Below are experts of layer 6 (counted from 0) of a mixture-of-experts language model. Rows are named router (the router's row for the expert) and show model dimensions 128-191. Each number is 128 + 24 x the weight over its row's rms, rounded and kept within 0 to 255.
Before each expert's rows: a language model's description of what the expert responds to. This comes from a sample of Wikipedia text that the model never trained on.

# expert 11
It responds to: Word-initial St/st pieces as in St. street abbreviations, Stuttgart, Stand, Stranger, plus reg, ad, par prefixes in names and titles.
router [ 95 105 110 117 161 120 146 151  81 103 105 116 149 122 126 147 152 146 136 146 117 161 131  65 129 178 134 126 135 162 138 173 124 159 171  81 151 113 124 127 123  97 125 138  94 147 156 150 149 139 162  90 109 116 129 176 140 136 142 143 121 101 100 126]

# expert 34
It responds to: Words inside titles of films, albums, songs and novels, such as Love, You, My, Best, and dashes or pipes in discographies.
router [125 111 100 124 136 101 145 177 118  95 104 148 118 117 135 152 170 110 121 141 116 144 123 109 150 136 113 108 131 165 156 172 154 127 126 148 138 126 156 103 126 158 115 137 108 133 141 112 111  97 156 131 105 118 151 141 120 123 163 125 118 116 145 146]

# expert 36
It responds to: Nouns and word endings about films, albums, music, television and publications, e.g. Universal Music, Cartoon Network, Albums, Reception.
router [142 119 129 134 104 105 122 151 134  69 108 136 180  75 117 141 158 153 122 141 102 122 122  97 137 120  73 142 104 178 131 134 140 140 160 115 175 137 161 144  94 113 121 124 128 140 159 122 118 104 155 127 116 117 127 148 147 143 143 155 115 127 142 153]

# expert 6
It responds to: Word-initial pieces like cons, res, ex, ass, sup beginning longer words (conservation, consul, research), plus the pronoun I.
router [126 125 133 106 151  86 135 170  99 113 147 101 152  91 146 119 131 166 167 112 147 142 113 107 126 144 101 118 114 131 175 134 142 180 110 134 130 127 139 169 123 147  86 152 108 139 165 155 143 147 116  78  94  99 132  89 149 137 152 137 123 105 130 114]

# expert 20
It responds to: Pieces of Latin species names and word starts like comp-, Syn, bi in biology articles listing genus, species and family.
router [115 149  79 136 128 119 118 153 127 122 127 118 129 115 126 114 170 174 151 105 131 128 113 127 126 125 110 149 132 145  97 166 145 124 129 106 120 123 123 128 117 118 121 158  79 148 124 147 120 100 146 112 108 109 102 162 110 104 151 143 105 137 169 144]

# expert 1
It responds to: Word-start pieces beginning with t or T that split a word, plus units and height terms, e.g. t(sunami), t(ons), km, ft, High.
router [ 98 128 116  94  87  97 148 123  95  87 128 153 154 104 132 113 163 125 166 118 134 167 119 112 123 123 101 141  90 130 138 171 164 129 155 132 120 122 145 156  89 147 122 144 105 154 141 119 120 131 166  84 117 151 161 178 138 140 136 129 118 169 133 124]

# expert 8
It responds to: The article an/An, especially before vowel-starting nouns, plus pipes and dashes in zero-filled statistics tables and some name-initial pieces like Bro, Phil.
router [147 135 146 127 151 108 170 158 140 123 133 120 135 136 127 129 153 148 121 150 135 156 112 116 132 116 129 113  95 138 131 180 122 116 132 122 178 124 104 118  82 117 114 176 126 139 118 114 135 129 133 123 122 168 167 137 124 156 170 107 134 142 119 154]

# expert 41
It responds to: Initial c or C pieces opening a word, like C-ádiz, c-ard, C-reating, c. for circa, plus ac, oc, rec, sc pieces.
router [113 165  49 115 113 113 143 156 151 119 118 118 117  97 107 178 134 133 158 110 152  98 132 103 135 145 100 123 142 124 152 128 157 146 112 148 113  90 126 122 108 126 125 136  96 150 108 162 123 128 105  88 125 119 128 140 148 105 147 134 124  83 118  83]

# expert 39
It responds to: Short vowel-bearing syllables inside words and names, such as an in panic or Than, plus San, Gu, Ma, Ben.
router [169 136 125 119 135 121 153 161  87 105 134 126 109 113 132 107 162 128 133 110  98 153 132  81 120 159 116 151  93 150 151 169 127 162 110 115 121 138 119 106 105 170 108 161  94 172 129 145 103 119 107 104 125 123 101 142 104 128 131 149  87 108 190 121]

# expert 5
It responds to: Word-start pieces like inter, im, Sch, and French articles de, la, et, plus table pipes and line breaks in results tables.
router [133 136 136 123 131 113 135 162 152 126  97 138 142 101 108 118 156 144 146 147 148 152 123  81 157 125 111 128 156 134 128 139 185 136 115  99 160 144 169 173  97 115 140 139 113 149 127 127 142 117 133  90 111 141 119 136 124  84 142 127 139 112 119  96]

# expert 49
It responds to: Month names in date ranges and infobox dates, plus pipe separators and commas in tables, e.g. December 20, September 23.
router [131 106 119 115 135 122 154 148 101 115 127  91 151 106 148 124 146 131 124 125 132 122 125  72 147 140  76 140  87 114 151 108 139 168 108 138 135 140 149 101 103 112 139 155  73 142 132 127 157 131 136 123 116 146 123 129 143 119 130 133 127 138 143 142]

# expert 21
It responds to: Short pieces such as un, in, iv, Min, Sen, Gen, often a word's opening part, as in Ministry, insulin, defunct.
router [139 134 109 111 149 110 135 165  97 122 115 143 156  90 142 127 157 132 125 103  87 138 113 113 131 142 122 105 115 146 108 148 148 150 125  95 126 155 130 146 114 155  93  99  85 169 145 118 152 108 148  99 122 102  92 137 150 145 177 130 158 160 128 115]

# expert 32
It responds to: Pronouns and relative words such as which, it, this, there, where, they, especially after commas or "many of", plus the -ing suffix.
router [ 75 118  98 118 161 111 153 137 153 111  99 123 150 105 106  92 128 157 128 130 129 129 126  77 150 127 114 144 115 118 162 141 174 143 151 162 113 125  83 119  84 134 119 132  91 162 119  98 112 117 130 113  93 105 146 166 130 139 152 113 145 127  96 103]

# expert 53
It responds to: Commas and semicolons separating list items or clauses, before and, which, including, plus raw byte pieces of Cyrillic and accented letters.
router [146 127  95  99 134 100 113 153 137  87 125 146 136 119 111 137 147 109 150 136 172 108 117  84 162 151 118 149 112 122 149 156 131 157 127 138 173 121 155 147 104 161 100 123  87 108 103 145 104 109 103  99 156 144 106 148 159 155 176 135 131 125  85 154]

# expert 30
It responds to: Capital letters, chiefly S and B, beginning proper names or terms, e.g. Suisse, Sovereign, Sports, Sabha, Binomial.
router [137 135 151 145 106 103 160 170  85 109  95 124 144  96 137 133 161 150 160 119 124 155 120 102 166 151 107 165 135  88 134 146 173 173 132 110 151 145 103 105  98 146  96 136 128 133 134 134 109  93 139 101 132 129  95 155 117 156  91 127 116 129 139 120]

# expert 42
It responds to: Head nouns of organizations, offices and places after the or a modifier, e.g. Commission, Committee, Division, Party, School.
router [137 126  97 110 126 131 159 159  96  83 104 139 131  90 155 157 150 151 177 155 107 180  94  77 146 131  58 148 112 164 145 159 119 131 145 135 139 131 131 124 119 119 128 122 138 154 138 116  99 125 127  88 110 126 133 145 188 138 146 144 132 124 143 109]

# expert 28
It responds to: Final pipes and line breaks ending table rows full of numbers or empty cells, plus raw byte pieces of non-Latin script.
router [134 114 144 116 134  97 158 158 129 103 122 142 143  94 149 130 141 121 133 119 143 171 119  79 146 169 154 148  86 146 125 139 145 152 157 131 151 118 142 112  84 111 116 138 123 112 141 176 152 139  81 127 132 119 111 127 126 143 172 152 103 128 122 143]

# expert 58
It responds to: First names and role nouns right before a person's name, such as John, William, Colonel, producer, daughter, and name pieces in cast tables.
router [133 167  91 138 142 124 133 150 131 116 166 155 119  88 120 127 150 112 149 135 120  95 160  86 118 130 111 142 123 156 107 164 169 161 143  97 164 126 164 112 132 123 107 138  78 131 163 117 121 124 140  91  96 137 173 147 122 155 158 112 145  99 127 126]

# expert 31
It responds to: Pieces of Slavic, Turkish, Arabic and Spanish personal and place names, often with diacritics in sports tables, e.g. And(riy), Ž-en-íšek, ö, š.
router [152 134 108 151 136 127 167 150 124 106 137 141 102  93 109 138 166 145 165 122 131 129 126  86 181 169 118 118 111 157 109 153 170 135 132 144 142 145 121 133 103 185 158 149 105 164 173 136 141 121 130 120  86 131 156 116 128 140 156 130 160 118 132 123]

# expert 57
It responds to: Word-initial letters H, F, h, f and clusters sh, fl, starting words like happiness, hotel, HMAS, Frente.
router [146 152  89 131 118 116 152 150 138 117  57 126 131 118 128 128 134 160 140 138 128 162  70  69 172 117 118  97 112 134 130 110 153 131 154 136 150  98 112 146 132 133 127 116  99 133 126 107 150 129 137  90 145 141 141 140 136 135 164 125  83 154 132 147]

# expert 62
It responds to: American place and university names like New (York/Mexico), California, Michigan, Western in sports and college contexts, plus word starts inc-, conc-.
router [115 160  76 101 146 135 151 169 123  97 110 114 157  89 140 125 137 125 124 114  80 106 131  86 149 171 129 133 111 131 140 123 180 148 159 108 155 147 124 146 118 114 124 141 107 163 155 122 130 121 121 128  73 133 113 121 115 118 118 117 126 142 102 122]

# expert 37
It responds to: LaTeX subscripts and braces, chemical and biological terms, and technical word pieces, e.g. _{, piperaz-in-yl, comp-onent, Molar mass.
router [150  96  86 139 167  98 119 135 138 102 127 132 127 105 126 114 162 106 148 112 135 132 109 145 157 132  85 142 114 143 137 136 119 125 103 120 123 123 121 141 106 128 159 142  92 152 123 154 138 137 133 113 120 132 119 133 116 122 113 148 135 132 135 161]

# expert 61
It responds to: Line-start and field-label words in infoboxes and headings, especially Tr/tr stems and terms like Coordinates, Personal, Elevation, Trust, trades.
router [135 142 116 177 133  84 130 133 121 144  94 109 139  84 151 103 155 159 170 158 152 135  92  65 136 143 121 149 123 133 114 123 147 133 145 132 142 134  96 116 105 141 121 137 109 112 123 126 129 117 142  77 101 115 121 141 128 117 172 119 143 186 128 144]

# expert 46
It responds to: Word pieces in species and genus names and their authorities, such as -idae, -us, plus colour and shape adjectives like white, round, grey.
router [106 159  86 107 137  99 122 136 118 126 112  97 125 117 134 127 158 146 158 144 108 142  89 121 136 144 136 122  99 127  91 148 152 160 114 111 106 144 154 130 113 114 146 159 104 140 141 139 138 121 156 103  94 136 133 164 111 126 128 145 105 167 149 145]

# expert 23
It responds to: Periods, apostrophes and hyphens inside foreign-language bibliographic citations and abbreviations, such as Univ. Lisboa, tr., Comm. Intern., d'Alger.
router [143 101 124  98 135 120 130 124 101 141  97 110 141 102 124 127 156 141 135 108 103 139 137  93 152 164  89 141 137 118 156 180 186 125 146 135  97  84 112 150  76 142 128 141  81 146 151 136 102 101 119  94 134 129 146 130 108 141 149 149 168 136 143 155]